Experts of a small language model.
Size: 9 layers, width 256, vocabulary 32000, 75.7M parameters.
Experts: 128 experts in each of 9 layers, 64 SwiGLU neurons an expert, 4 picks a token, a softmax router.
Training: a variant of Muon for the experts, 491M tokens, 7499 steps.
Below are experts of layer 6 (counted from 0) of a mixture-of-experts language model. Rows are named router (the router's row for the expert), gate (a neuron's input weights, with its number), up (a neuron's input weights, with its number) and show model dimensions 0-255. Each number is 128 + 24 x the weight over its row's rms, rounded and kept within 0 to 255. Numbers have three digits each.
After each expert's rows: a language model's description of what the expert responds to. This comes from a sample of Wikipedia text that the model never trained on.

# expert 0
router:111151111080131086090090120139129142134158133129149114126137109135138140111155126128106145151131099165128165136147114092128185161181121138113136121134111099114096114129179124144124122113102117074140107154133097130146149113135138077124110126132148149160071151126152121148092091096168086147141147171089131096152089162089126116097142147163148152131146150128128092129143115145112133090162148104125165153165145105155115136122094139167117159139119100126114136105103144135167139116100134164132125152107155077101103143105106147119108108120094156087175120127084171125118121150093093106126156139100142152103140168117106155095093117138128091109125120134111116102114186102084158140109135139113150135152168119111123114142123099111088145134101090114112171100160114140131129157112121
gate0:093073113106129086102097095156145142125131142124138137139089151142119135101158158106146118142109129159121105108166124078133106087120124104095134158125160135131110130110121149119054126106110111125173116097166150155104127129119151144192150126087131146075135101160106144148150082124095189142128124131153080110092110132139103099162156141139140147145114075124141139113115110118161122071155089115140099186166131109106145117170149082118119162125116107168146126077134098102086104141135105084169154142125125125147126091126088133159159127140129132098135136149094110112117077116122107142123105162142148115138125127160166138110141136125120107096134135119174140104095125148134131131117128115101138140124143128124141129107124136083143140120129100125141143114146135104061130143128142
up0:129148154128142081148167146132112137133154120126159123180161099109113156198123116149124137146121145120134142172113149142114117124079144136149133143144082112167164104145147134099116126133116118124114146107101123181165129133142076129109105124136148135134131158073165133125117155116124126093155143149126174104110092114115158128161137125125106128089140146151114114147144117108099133134158175085126108156129127137082116077080105119137126107105077154129126053152092145134160136067101119152101093103162116120139102135137166124099101127108143141116142152129130105124148125110130121170129111137127162099138118122103111184087140176156108154145121105103070125117107132135156120147100128089126137146153118092149107131127136144096138129140137081122158115139121090119172140123110086
Description: Table cell separators

# expert 40
router:108121168147103078067134160153127154154106141166108123090166143154088139144153116133132108124127095137163099087124138147137175157112104143118118123144161107124149117112164153146193085172156130112115175116160119123183089153161158126133133136106158152147144114113099139129136107137109130142075146121173146131141141116093122153138136109154104086176115100131113150130145139108122079158140131121128107124097139161081122096139096128159129115122129127155153166121116121129120128148095140093166145116097144066085134149118135149125131132121142127140117096089145084160114152158107148110119109081099099143081101156132119121122132097093131088140150124123131111142109113131140089158139115127162075146134149146142109135157128151090130125145106114143164164136120114163117125124100093
gate0:131153137151137134129136109112134108138150069128118156152131114141129135118093140116109139130111146119151095109091090159105132125144124145142128109145106108136112170125132136152132123115110143095077156071104143122171140158119115099148152161141115095113147108156136163098112110119146174132095111117138100135078098114174122098158175116134139134133094049061131132138157122124157140111083126117174129132096096139140136160123086138113115095119137115137140158127116126104138169113114133122079147127097120129161118132149153146134154148092118155125120168106117100134064137082154126185107143145077111111107110154127138137134131128129101137158158150149098106115149080120083112124120145163096102133138133149137129157146173134133166140150100131158072131102155140166151158158125153
up0:166120148084115145099109165143116143166134114129155140114105140116123073140106113134115109118107128127128092141120184149134116153160123091131104179146111126063127107121140093135098137128138126125116146140135141098154157133128120114132132153086149155123103108139110143130133127129119131123126131095149127101142145124121153115128133113137103136129146149129100125150139082192126156122154178161129158107147135118150135149159142100105111154130117122118105141119114106162148115162101087117083107176149130125128165216110151152106123130129149184175092117167154128129143123143146130102170122142076102109107169133133107089139124112106109172084121113139129143123111096117106136166076148109134155128129100118117084098106135165115113131117160086175175118082121166180132124129138152
Description: Description and location verbs

# expert 28
router:124136165129107176160099124108146110114157127091139142140116131119152083159160086087153148116071122139109146116100116105143116123110131105090145115111077093094112099122135108154083105109127105174150163103113143145114144141074109112138118106120135131143118136130143130129121156096137104058102139118119151103147138099149105162125148117145134162086137160126110137133096181160155159107127128120131129141160125113092092159144129132092083127123138113158137158061140149132113152091150101143120121100153132127147081147149152167138160137175108147155129167144104147140114124147137060099076136089108132093094142120114147141143095157120135153115090108118100089135106140109116150100137090131129134148141107099118150140163125115156090141105140117137130097135115160121168108133134102
gate0:104151144115113163164146119124107127113091162087128154160101122150156095137102110102145132189167161142129141091100108163127125122116107129133125159156156151094090123149163131182155156111163142130128121130150127109136152082149120120133109188129143133159148121152121104115148149117128137073128152117141140147187145121070129169119134161149131126097117092097143146112098109131158143104134181148135146105148111121187140130117130114116142161137148130134134117095143106103110122115136135148129155131108100140094098132138164127128137144145124116134140134169134116130142109111132129127143150177178101156110126152128094124082157111160159095130126111141130117171076115122151157172125158085130169099130149080107154105131104147124127150184156174117106155090127121174127115119147168
up0:115126135116115148125128111126088147142086167097123162120116129128116136133108100147100144143125097095131086160135089161084167159134141122140130166099126122124132122143126157098155151132138134101113147166121171121120106141096131130130131099148138135124124137148145130139089137143118130091112110104133115135131073098065158159122145096154140151126097124100134134150095089121094133117139147099152103113094161170099137114145184199072109075130172123138106108093092137100211123138101142087110115135115097147102133103151132185162125117135135098126138120163153157133135122119139152144075167106113152124163141147120125120122126126112110114113096093145141106133153135099135136120131117135103083119140109102104145095154099131125118137130119146087087057166151147138115119116135142
Description: Slavic name endings

# expert 24
router:139129089162105088131116133094112094138123132110137118081142157082093153116164151160124114162159119118146099130116112128140144150125147147118109138079135124149140127121100136147163129137175133165117162102129148129103152120129149128109127157182143107107129184114132108149091122151092081143116120102100144159171142103124151136145108158139106098128106117143115160158109118130127137128123118081134120181122093115099133133144087109113147105114124086113108187129135112105085141155084157079135114090109153148104162162121088139171109167167128151144115136109102090136150119157086159095161117121138119112091108131105163142123102090129134129103181137143087102118114111153137100186112123130146110111109126157156116131107118160109134144112155095113136171145099117138105096158111096
gate1:128112129154132155150148159105147107129148137146102128110114107102122114107121122086103149096131162127091096110117111158155064123184158140102138117117117126163155104071107122127162109098169123114141112109156104129129104123146134161135108138089144128138121144078075098136142083112119167122134160130111165127099133106139110139105148130114139118141119157128147138146122133167121109162096141119126088080142142156105152157135144099068117177112127155127134143132171115156163111107107096106143112121114142107110138138159175091156101103144096140166179153116129124128119098140115106138141123152112119136114147083140138136090102138172121170136126133124149163146108117150137143151142161124111103130162177132094135156105159090179114168132162121166079186108134135156107109108136109
up1:110101131177135115132127146113099129115101113124125123187104169132125146099111139092142119146130155118142178160151151118122120117111142155118113133132118120126068167096134081118114148124131109135125141171132081129091135097053096118134103128144112138131106142148155142128078127138182133170132148117132088154098136106151152130103098102163166117070129142145111108158114106151157180095162121132138090178119118102122128181137162092123156177107136127091130114117153152127090145105129090146114097081144152108126084141129145150147140132089111144153164151111143131150149129109134140106116132144139122114118089094128097163147131193147134146163153158153147167112127123121137120139136155144122084131122114125105154120078159158132158120099166129144109148128107109126150135119148129
Description: Locative prepositions

# expert 39
router:102158186100176184111158130141080129094152180089109106130100161142083141133107146097163111142122152132134139118108104155148078100146121145145109150126101163130168172075110108069151175146167155106159119151121114129079097118141164132137150099156111089133110124091105101163166087115115082155157116125140135138172139161138112132144108141125110118115151106115179150112104144139093111096138136098126108154126129154135160117109105135180149079196149112105161149096144143119132150158136096146114144131135093120098133126105133118106099145124126106145095111103119162110141134161114105090148136134120127161155144107139121108131157108125135122129129116134128108113129113128163123127121158120156091125176120125151133138117169144116096152137126097144117119132120124129107123135137164
gate0:106077140107118155109104109161066156115091154150140140135117120127107137133123176131117113134102093095105102085134116114175149142136150170133158122151121127147127129092123114115169132143150162092201113131151123101120110151146165166152127130127138153160095178161085132154129157130163162105156157118125122191107136142110119130134126116139107108139156100150153138155153136115130119124146152146154127130101098169128168168140152111169127173144095122124133149115122169128125127118084132130163123144129119113123149113128162176114086114091118080117137138158084111104130156131142133092078114157107125173107147130133120154140112114128122124111092109117120120123139154138137146110086166120112137123151146127121120139160125129096174145180132107140132098157119080151123173071100125
up0:138189134167163159132155111157109120143141122138155129100133124100162113127094152115111135174112125109148107147119145126106159132136161101121126128086129137101125160101126114098147068107148125162146072101106138162150121100097088143121170133108152116130117132137120131139086154129157175106128124153105108118102164101106109142119090147139150077139133128126162180133084115133096103123113085124163126142124125127101156146087113055112095123128107155101073173142143071082108133082146076144153154118106130095133126108128102112164131099168141134137152117129138092127107124155130140145121127117121161135160129143107122108109129153116101129146137127149094094109150146130115103121107157112118126161110130147092085096119156073119162094113128143108158137093135133125135154095130115
Description: Determiners in biographical narrative

# expert 18
router:101134116142168092113134144139109124120098112140123153088126134116108162117153139144147146127104126149166093156117141135124140144113094160159128143113138154133126135111125110136190133156159129155128152103130112128124137135117126133115144184144113109135164140128103090133110097149099102148102184137135123153174148110102181103181123151102122079154135082110170125140115117136120112148155171084141115162070077131098142132135089141142119092133112097152129158116124109090076164148091131111141144116123144114127181124123149126157161170134123142128112147105101119111140117154131136091135138086135142129122112130131142140171145096109154121117170153140097130112140084144131083156103160101110082086140124116174138127142172182083130126099107134120125138141099116149131077152138173
gate0:157191130138139122150162153138129126166085137097115092144136119121127123177095185187078139171165103136159170085108114132109137136152134144153123145151120159110090131133123137125088106119137142124112127122096119097115129182125136176143143155176101104107127130123109135144101137088151146102106131154184165133122134103140117142144116104140142134118151155136123150119096133123103097087100111112095127084117129128110117143099097080123113157124133110136102124106110131154108132104158155130133144162113125118114112127137099100103151095138152112131118125130091126162132117141144203165135137126116089116130137094119159127099100135053138115088123129086155124106112140124133131101134119108132105126113117175161097131102116092115104131126124097182108148151128128175134177145112086
up0:067145151104177111139092137127141151115132118157149107123091116129128105135167115111128158131103160122148141097145114105127137128119110077087119103167124131119093144166154094114132147122155104125144128183101088145156129124142139116124115124167130126106124145167123158117160089135142120137126108162144110152112117148150125137202192144111125096104140095108190178179133131114165120113135087081095117126101147155124126135107086130084097171158132061133131093106188107128139138123097129154181150147130166129126131142166119134119149106147174113108125142099115118135123127113090168115148106120129112126161124142127120122125139118087099114120088132126116093153135114141147135134163129111133154128133131145148089115101104125123110139111142155149154138104133126151153093070111108
Description: Release and chart prepositions

# expert 38
router:102143122107135088148099111092102127160075157102092094088158130102125149134180173168128112169130119130136142153094143115093186146136095132139108156114111137151134138123123122135144172139121139113125156120107113148100154157116160149127150120185150084125141128130129135147136138158142081154122157128149141142168152121138175146131070148158110156105118109092133129151084133080167128117106158098117152182083096102115110118142107120101141066142149127096087159093119110124138097158105164130138110131125150144088096160122127153147112148158150123138136139108121136092151088132102149094167109164167109142148111122129119126166107113137121158096132134136099096118139072093111102161113138105134121102111134137158106127084132139114134155155114119109121127111143162142102122132117109
gate1:099121111118069101104130148140156170146090122124133089160119099113124118149110165142121136142114133105122126161107086100104148128115105105126091136141104114158118146128124119170131179160059142103134116142105172172104180111113152099148112110115115183129152104117148120190123112128150098115109107095127104105129078114090164152109130160106087130116123099127103166084153137118118109128148136135127146091139098162119122118130096135094171148140124147169159151124128162121104123124137115121126126114110150125136126143140140103084121125124084150083085101119148134142128113119163131116170136128170107090115089099150104173078091110120124147172163133133161120123150164134130147074138110098112126113135141115128139120149116135124167146118122111116112117164166115122064130150146126
up1:149103114169095091136114128146148099137073088157120122092180149150141175115185130146144111116166129136127088085082127161134162140122124112141135140097103132161145091134105146171131123099125112151135110134125126137123141109111115137108124151146112121113176091118114122137139169133114119141165118160092098129172130111129154113119119144071108142138125141127127110144099070108108155141105111136138125132132142181146177125086126132117158114106126093132153171144142119131164107156131142139130151092135105194105127124126120130133159121143133145149080129120133112141077147093154156115192131141117102082147116145123121105132126089173135127134111152118085133105162129199137124111141097086166147124126106138132142143134138149094118100157166141117112117126096110138108149136078088
Description: Prepositions in labels

# expert 46
router:143142167102149173105160151156082127088161145144107140123125151137110164145101132100162083138136161137150119122138146164150095108183130133173103143130092188140156158116120140102162144164160168138134124163156143102102104123147151128113109139159077089101120120098117122146176129152081097145160109135118145145147135147156123115147114173143115119093088110143162201122120190131081100102144143136129096148128142158128184122126094133163159092166140155127158131095135113128105149135131124154133133107135091163100100097142142103104117159147110134110111120111095111143123142148134146125145136119092135164134135106130141084133152113093149138129107129118129126130127115127177145133147143126167088134150116150177114125134175138137123132175121121127122100146125153141107149104118151
gate1:125054150112161097110165107083176179137133108122142156116114118122133130124131132152157085146153113140142082138148112122125121122106144115127121121092094093123158112137095125122144128108081126131145105088114080114126112073164153115129091150105144155122153133080140114117119134093097144122095150093155151119121142133098133133133138098129118135133087094146127166110147143154144145164137141100132156124058180169142109147191154125138091130153178139122149123153128086145161120144127129129149151103110165126144156170096175117084141123111127140110118136111117089123128105100117105105113140104141127094087171112132134121145113085114168115150152099131112126117150131139133141106161145116115109136123175169099164155133127126105133129109111126187122160127114122125173090135126111
up1:166093095157151137083120130174109136134126098112136139125107121091159145126114128122133145156153144147124080127110101157130126120122151177103165114098103129094134105111107088118094099140168118141104147096136133099104124116106099107112151117141135151166145114133159120089172130142142137106120111107116122133133156119104088091125109086127090113102136148115115149123143145113145153131153135113149114134136131080141134127156114119131113085139087135098127147129120113105134105184186124106155109162131107156114154130106105126128133141166133137097087187115094155119162131161128120139156132137120114109146179178089142148120131170152120096163109125094080099132120111142115161106154102171175138089139177139130130080089110144147102110092063125104145124105188123108127138114124134
Description: Determiners before nouns

# expert 2
router:143105125073138141142148148160144114109131113148117103119175106109085122112092153122135118145136151121124103173122104141095140121136156079183090144121135147177135126073149125130166171169128159149130098157132110134156109143109147148131095136179098115099106135088108121180129099130075126113114117109115151131153120122173130106104098160129155138083136119141120168109137151126146106157120147131129092156126131168136154126083135104147144114120149119109157133127131099126135149128127105144111143079158107145138155117117153151110137116114122105168099140113116084161144112125120129101187109156122135147157141136158136104134113090116170166146154081126143110105133131171181140118143147133111088133149123132160134142129161127092154099169134133143084137111112129062089181119132117
gate1:124134149127104081123176119142147128132114152135131106149134136104199094120127086112109117152079152105117151125132139092133135117143093094138095167151163089144116095167096135159184148108159131132142147156164121090154163156089129116108106157098141133164162108115149150178146110134117162170129154127148172118063142142138139105094112130150136146165128103090135129133135121136162093144154078127151168132104092139119127129135141145123125176123163143160131140126161083108116105131147170149122149169100108141119146160087132130116119139134089108118145142134157120147123100105125129147114167128124122107125136131135123105163150088123158158122124193133182068154094140125122129113134113136109158093108095179146141116120138114130155111109142148117137160124123130110163123120135108
up1:163119136107139180110176140165125101152170136148106152117139151103143128161153154132132133111127121102129108155138109098137187152169146117154127111097181144112111134172101127111114077188142132065131128099138132148132172118133116115108119127099128170121104160109141120098150134125100123092127129098146092103139119142149111130096090141117113152125115152149145169157153127140155129170158097119136152146159154135132161112113087204134137106169133141113139134156144089108113101156132092122127117134136135155134117166136134123131107152127128156147116108162122116157111093134138080123102164176112130151156136109091139129077134088150153111099151144113132118116142093121136100118150085137088140152151146171145173138157074111117125133150147111160152094136146097124123151127160104
Description: Clause-linking conjunctions

# expert 5
router:126106082133127111138186117132135101135134121107165117107114099119185123139145114076118150087117098124122151126101085125109161157126128106085106088184119122142116136157113126160135142095099124127128164113141120145103154099117125125129127097110151166093115159119135180132130179109095158105116102127110130108112128130114087145079128114090127185166131154116126115133096128163178126143099092148149108101110171128147095115158124143082171137113132103154147119145107111141148121137133134130125148152161141104164099168123101145147110127122106108118101112161138143089090091129123117122084139122123118152115131119133119175108129132147123108123159167145142168110116108125104165089075132125166149114109143101084151155127069138141130111091146144101098124115167079168115122143116121
gate1:153128157088156128120146152094134134121171118137132101117108117121137111144137090123131141172136108082107158142138147123145135119101099179116150125134100160065141151176122094120149176103154090115132123153152127119114136113129091164132126144106120140125159117107140099096145142109131165161123147148118129132125124145125085125173114115128143130145140137130162134156129171140120106091097106145175165131138146075138115167103125115144172134160090159144136099152140155120175143099106132184135142171130087117134114095138107120088097133130155136141160095158135121095127119125119106151156191158147139108152149119122099132142150132120115098165102143139183146123139110120116121136150134143105103113155133095128129099107108076126158142126067108061126114133124130162151197101137119
up1:114131105072160130132120149083145113092123126107118113121064133142134132145200147178152149106178118091141144165127077170152129118153113190164126129114173172137097138130097124126090140119140160110124138141168092132112141111100118101084108154139124108135153142125093126151130150120113126117125088150158154124116097142108171085155143106130136117159090109133164148084107151152105137135136111113093116168117101128110085114084120093152140130127106122119108117111128125178107129148122093134134127123149160122149136129163131166116155117163109145164105126130103089142115136134185129132126116132114100139143111153105128103140139136079081136170144155114153144142146133170117121124174129121124160126124104141135101112099141147153104127111139117069097132105141106159143155153159160
Description: Surname or name starts

# expert 36
router:110148088138134123147168139103115100116142095103133113103108111129195126143147111066141195086111082113131134134114096102148148147121119110101132075168126114125156162147126131160093118095073125114149147111149117147103168130106150109141125100120133170118109140139139165153149187123103167108137136117116101145101136131140101102086111123098122177164091163130102115139128120140168115132110095143137095097120167141156101117150135160091137122123140139138169116131156118142127113129127124134126148126162133129161126175139086120158140119137113108105078105146147130076111100144147121121092138143107141140120140123113106152127100138122147116094138125131121149142090152108094140087078118118171153148113138102088143164099087130146120103095141158130131109106142069153109095158104107
gate0:133139095084132120137140139130141180102123120132147106149180126165124156097117108134161119167099154137158157113128124120137123118107152096133107154135119142168161155132132107102177118128154126099148090076112137101107136086142111128073149184150133131096106100108123171140091150193122104136144171127125127112115091174137135153118129128112148098123090089148113162138133157141144123084134146133155159121114143129138164140180088108151103131096125116138155139097154092159124152150142121098101103144130151124113159134143122138095131154147068090107141145166165127161127095165118155175167141133131123119102109151110146147136125098147105075150168125105148127090122142168113133122099145110093094115136140131153119110145124142092135132149104159123130123106073141116138103108092107
up0:106128146081145144116117112124141138141101136143123139117154147085106156105180124128107110107121134145141112089130079125072159121154183066116118115098112109158156168098130081115122125136140091123081115154128187124091088127128119139152120158146133140114125151144162113132134148157120092116146105143102143111158136112108133136130105145102144110112122111143086105165125133125152146139131147119121123142136131151136094117137117100104102142087128131136154149137138095125116124153141145174128084133154138137063180127158136136078124160050155152124154148113082142120127134103149139106103129080121110113102126119089159110136130115084175128146148085147143140087132088141122146101108146128130108122132097145186174134150143114164080142142139111137102127110098151111135139139130177
Description: Mid-word foreign pieces

# expert 55
router:117156051128137091110165117085123093123129087126155132110095134103169121128166136107121166117132091116132126140128105103143140168115132125085122090181157093136140127119120150133129125085061116119141146127154094149132167140129153113127134104106144180116115139117122154175125178104095131128124128110093118126123108141117092122061133108127130159196104119123122106130127112124187118151139121146116114108131154149148105114147119145102131124137155105130156116149136117138151109147139126130124147121162128114145124175110087136135126109137087115111087116128124127085133086142101111126122133147111114135118123136114122163130108140141117092098138131151144131131090136138109140097054126138188141142135145117096140132089068153118132104070148126128122143098122075154100087173092115
gate0:135127148134104095113108091146156100155123114092113105146089132140078124068161137170120113146179115125154145126151120150139111128147150109121093151157142124145170123159094159116096107130146152109079159123121107093155154165097148132108140137143143171104149085118131136134085146115155137147125108172105104101100129106124141091132148166146103085152164125121149136146116108105128108127160088129126129119164120129161115128123129117107090132098153134171145123111116115173113162130099102103124154121122073142090102093133107139144161131097110148106150113115098135135111116182140153126129108144133154113132121137112143140164124202101154104099122139156123142087121168110111122118125088100133095139137148121120128099107088125161120109138121126080146077108057111172159132111128129
up0:110122099146097158110087154131111142141126140091105084123109157133138185100143125136128098113134114137141101122119115134104136120104157153138136111156126126137145111124105085087100124081127139137100117115121125156071150127129127134140112134145119163110154142138138125141091102151079102103171129174103110105107155092157133106157096132129101111118103133132100186136137111131142142128130123123156124119125132161135133131116152112107096153126103137132146130151157143096127143118152152126101175079108138122147106119118105179110114146170139102164122171170102127127197114092147134080138134116096118113111146136106146149140131152136168106137085069130113145144106143067122103140126132114120121135116141151109071137085151143172089086124150041136143169162107133143144120093111153
Description: Month names in dates

# expert 43
router:146153122102133135142073101123141163112145174123131142122117147099127125120145150188130159120079142158154176110115146133144124110157124133124171158103128106125108117108174120086114119105113127084125110151130106102137136139151148117119164119138128132171097135162136127136140121134120109094176116163103144104133130142125131108094119154139143167110140119106160107153127138112111143121165159098108157134158131121144131127097122138188079155138145107093093119082099139136147141114096133136105151151076133119076136125131131133088114121116149135107152079096095149179164154167096107113141121144190150096151116167130149138120105150130139144132107102106112111118133163112097159187167178116067145152159147133150135111163142114093111104133108122110107140139138154083144162117122149
gate0:082151129178152137116126121108176129137129078136145143129131128108161147148092158133092115137126133088148100145142173086180174085130147066122136090132143095102161116095101146108136116086089131143132110109162095114096119123107106120132140182115128127110152085166114119093108112135182134141126136126156127130098100104111127144170120181167143107150168138097125149132165135139152143135125125168086147139142167142116096097112129103132122155111138133136086128129172139108160128137189102123129111133124146145146154127110116139143117121145126151126130108105153160149121110086158150159154122160141139112138120150154099146147153138163119131135086144116103129147097091160097140120142081093120103156144139129129116073125109107197108102144116126123117127101107119150098155147153127
up0:138130161117127127167143135128167143147119158099110144130131130115108112157051153124146132126139167143091138114145169126137118163150124137160142123122092136137112156156137139141130109076135133147153128156126157149116119143130130165092053098074162155103089137131131132172118126095122105107108123092116077126145134116116150118110127165148119106107112119132160084150089124138135152146137122146174096150118114132121153099115127144165133179104099162116093125100109154093114121128138162177169141141109146152120112143169084147129122078107147144095172170096141145098119124128132176125132115108144142119087113145128104080149143113136115141107124109075110126167121144098116142103086141115186088145127110132154114145117093096146113133104111091090119144164126139107094135146120129
Description: Numeric table separators

# expert 12
router:101168132115155125101151157114130104156102155131157113137116127191133075108099167133117122113109134182166147149125098128108140166123128124123128150135137107097107142164153139136137136144119112142122126103135110128126129094170136123140123122098133162100139174098119137100139104125129154136161132095133165122104110104114166135153139129180131133163083132142113133128135079164097144114138138128136085153100132143172107171146158111112122145112145127170131155115173119105100092152140105147160129105118194097115153150117173119113132146093132088163105130096170089087139122088094137112113133087112141136122117127161085132160156139137124127117169129112112106126070094126092109119158107113108119137095075084120136103100135131107108117122133103174160128101131131184088119120146109
gate0:126115104156068113096153150156137104079152177137124102147125090129159116095144107123161117153110116156131081130150118115104144107156081119133094121142159128095175127120164089151110156129148153128158135125132175146184140118165147162141156113137117099115101090118148060137139103111110107142108136129160126114156154109104114123163124122147139145126158159132135108162100186170106109099159113089170108148140108104119122157103142133086109100122118115160137107149125166122127123151150081133157170174134126140152143102142110098142107133159091167104128090123131112160158115148103116128126106169093114104129144123108121120085139117136115137136153119103136117157129094114130147134096133124136095138141167117097105137095088145162101140136095139108146101152175153142145090140152131
up0:154141103152149156099123132173133148099140101105080133090145117142122146139116139180134045132125095144150160149141090140145170151118139159183123121155130092120077083143141158130127146144141114142108149123159137182125119137177144118113144120176145109098145111092118120121095129132093133132144103124108118132076121153066111082085124133117078131157126139115126126109130137177138108132108105153111128091091103154158136119114075167108160105104109134110162149104153149108128151136081130117149128151133137133117093129103149140130112082143118129158112135129109140168135116123132083154149120131129147153158162160126109115111102138137139116135163114115082157169093134116088132144157167134126097137129143128103166139133089125105099179142126113141128127170153155138140123111122148
Description: Verb suffix pieces

# expert 30
router:108111197120114171109077100122110128131106103150098129109152141160109086130106139139160127169132083118093108142100142111144177131111124108109151093129159158108128116131137172162177087121126124121097132085133142129163095115127134165119123142108143148156143080146137156153146135142157142126136115132133127128101108159153091122121103091133099141141155100163103141177115138094154128160113142133100136114107147111100113128162130113086157126122125153148106132158093141149144096104126185138127088152081137156129108109151092169113112130133174130129143129132120108164084126123184156127127120145178141107133109125136132129145149143088092107176112118105125155158132111129119088132128128162124146132132127178094127113087106160150147097171132108142150153147089122151107168093126091
gate2:057162139167171124135111131111139105162183133122194087116141166141129114135132145123147139121122133094106110136109160137131130173141119143141142120104143145113123101146104083174100112128122139118122125113082106133139180171143084159069111151137085094134125124101152150133089077168107120144149090162129089095108103126188130133118124111119142120121112120146110105106125116125154166142115115154154106122118147101161156118142183116133185156134094109090130079151131136111128056132122142119142087123138125155134110132132089135125135122158134104090102099154147132128090126119126131132131145113123112106118136096143117123168118108155128175138151098114122125110133158172140101136091137140146096126138155104134174107134136144146182135141131125127126093151123102128099118154111158
up2:138135133153146116128099120135160137111132134130193129119146160139132144112134122146093144124124094112151111141123115147130173100136169141153161112086125084134098119105104129093110107151114129109121146144110163107134145146126134125117124096159088123114128123177143144121141145141098135090084158118178126141116094123179130188163103108132150089134139158164111162148191184117106125132149111132136134059151123160107142122099113130149170135108198175153128147106137150166098121132123104133095154063154175138152121106134133138108137121165140143103112175117110129125130076147092147111130134127129165120105144119108118093165111112112149139141122124060152137134120153106123104126140116120123097091099182114138127126118108120125124150109098128116145116097067117128160130124135139
Description: Infobox field labels

# expert 11
router:130133055134141104141184129094125094145154114103138138137084119104183143135152131076125182088111089121116152136128096133125143152110144122089103079175121103149101156144130128158102143116086139116134159140155114152107182126118143101139145119109121163121134143132147149152147186090092154135121134116094099132092117149108131128072115115106120162173121161115127108131112108165186124141115103141142115118140165146152090120164124139116135141153142116144116113132135121135141119135138113135126154111167161126173151184117109143153138129126114107108093134152144135076110091131132104111101150141090161163145139148108118158132129145148149102100138154133106135114101136119114166086100139129191146138120147109103129156098089130142137133097139133108117135108136072137117084165114116
gate0:135094109140108128105114131131115163124129101128126125097115147105135161127134111156089154112110114142141136140152120076124115108113153133108111128173111124155092145098096137068151071128074114118105134157092139137108161137146142157134145130150146150113139121131128133142106103139161139121123103194110125104122149179137115164094133089118115129123105141117160140082111137163092126166118126164112147123111121098147112146149169126121167112152105124148064135186138098086110134110160091129112099118197138107105149123165091129151137127138160105101045103114155122122119078116123114125169120167116115136136109146121126128166162154120157131169106121104095148118119143127168117127173144083156161131149153148152121135125123112098101105109121125116100097141133150118165141134140099
up0:120102108132178136096177128125162158166127087124138128120150095117084117148117099115108072115094173098111100113103141160115123135183155131134184167147125148113088073093111159164142121122124120133146125156157074166129135085126129127151096138142118130109118098134155130107122079091153084116132149099099118117110151158140148153144086150153116116117170171107124160138116123109139131114096124165165112100124136158148132126107152115120170114166161154150105089118138117128116136070131124117134127115114105160145141129092111126168145162123119117155144151115128126111149152165109188148140118133102125148126123109151115149131145130124145152182146140121161087119131106143101129147156130123110124109124111159121107135127104167157140110100127115094091102099091183130090118143142099
Description: Names in sports tables

# expert 56
router:112130104112113070131155109138052101141115132116153133150138131140137154103167128141142130099113074083143144157122076149132146138122106137105129117120145095132106093162130138108097121122095125137146126118097144138153085146119126083114151099106142150122130135095132093117140116114175132136108155111074151103110116149146113163098127097124152149096134144087109099145106103152156103182098095154162123110175110104127116158124147142127132143092146146134141151128111160101168115082135149137105105128157122111119080140141110154115116130145165124144129161153121162124093126088116128117125125111108157111169131119135094154147108093158093126150136108145183131128109123073090145091073096137171137135114155103088127102129076128126175138122151139139148142143135132164101111085129144
gate1:109111151184141120159128146128123108173109154099091136145190130141143145117156100133164144143122099126119168163118132133121166172152136110166115104144133105106155131109153096110086070147080143129131130148114132122154142111148105161118161098137113097124100149137171143126135134118139153142117111112158128138180120133102117152138156109101077156103096126108133133123148120148123131119130114148146096149101143126104133107142067149147117099120135122155166144161145132135103095153128097092116141147146110140070123136121156156125114152105117119142179069135122112128143164093126126141111110049135086170131095141157139119143131117125128110090121113159118137075146130102104157126133115118117125172114143157127130140141111143163158162109063121099147134092087145159120160132175131
up1:112163092123133118122074162149103122116159128122112156165119053142155151132118139106105122076104125121130137166127120118148076156133121159083123119111072157154130114116154085121117108116152071137097157107122170169099154149120112123158141128151132094151090133081163190090137119113130095085138120166099111127130112110134160061105136117128155179121146161116125152139140143116152094145133128114124129124115121136124098119104146144139135127133128108101166128132148125102124149166084128103151107196120143120134138118123123163146142140178114110117123126133129160138088149137169108118139127140147144076145116124151141167108118127162123081092164139154160141093123139088124138134123146109117144147127137083151141119152158118146125113159098102123148157114116120094156097152145118
Description: Section and line starts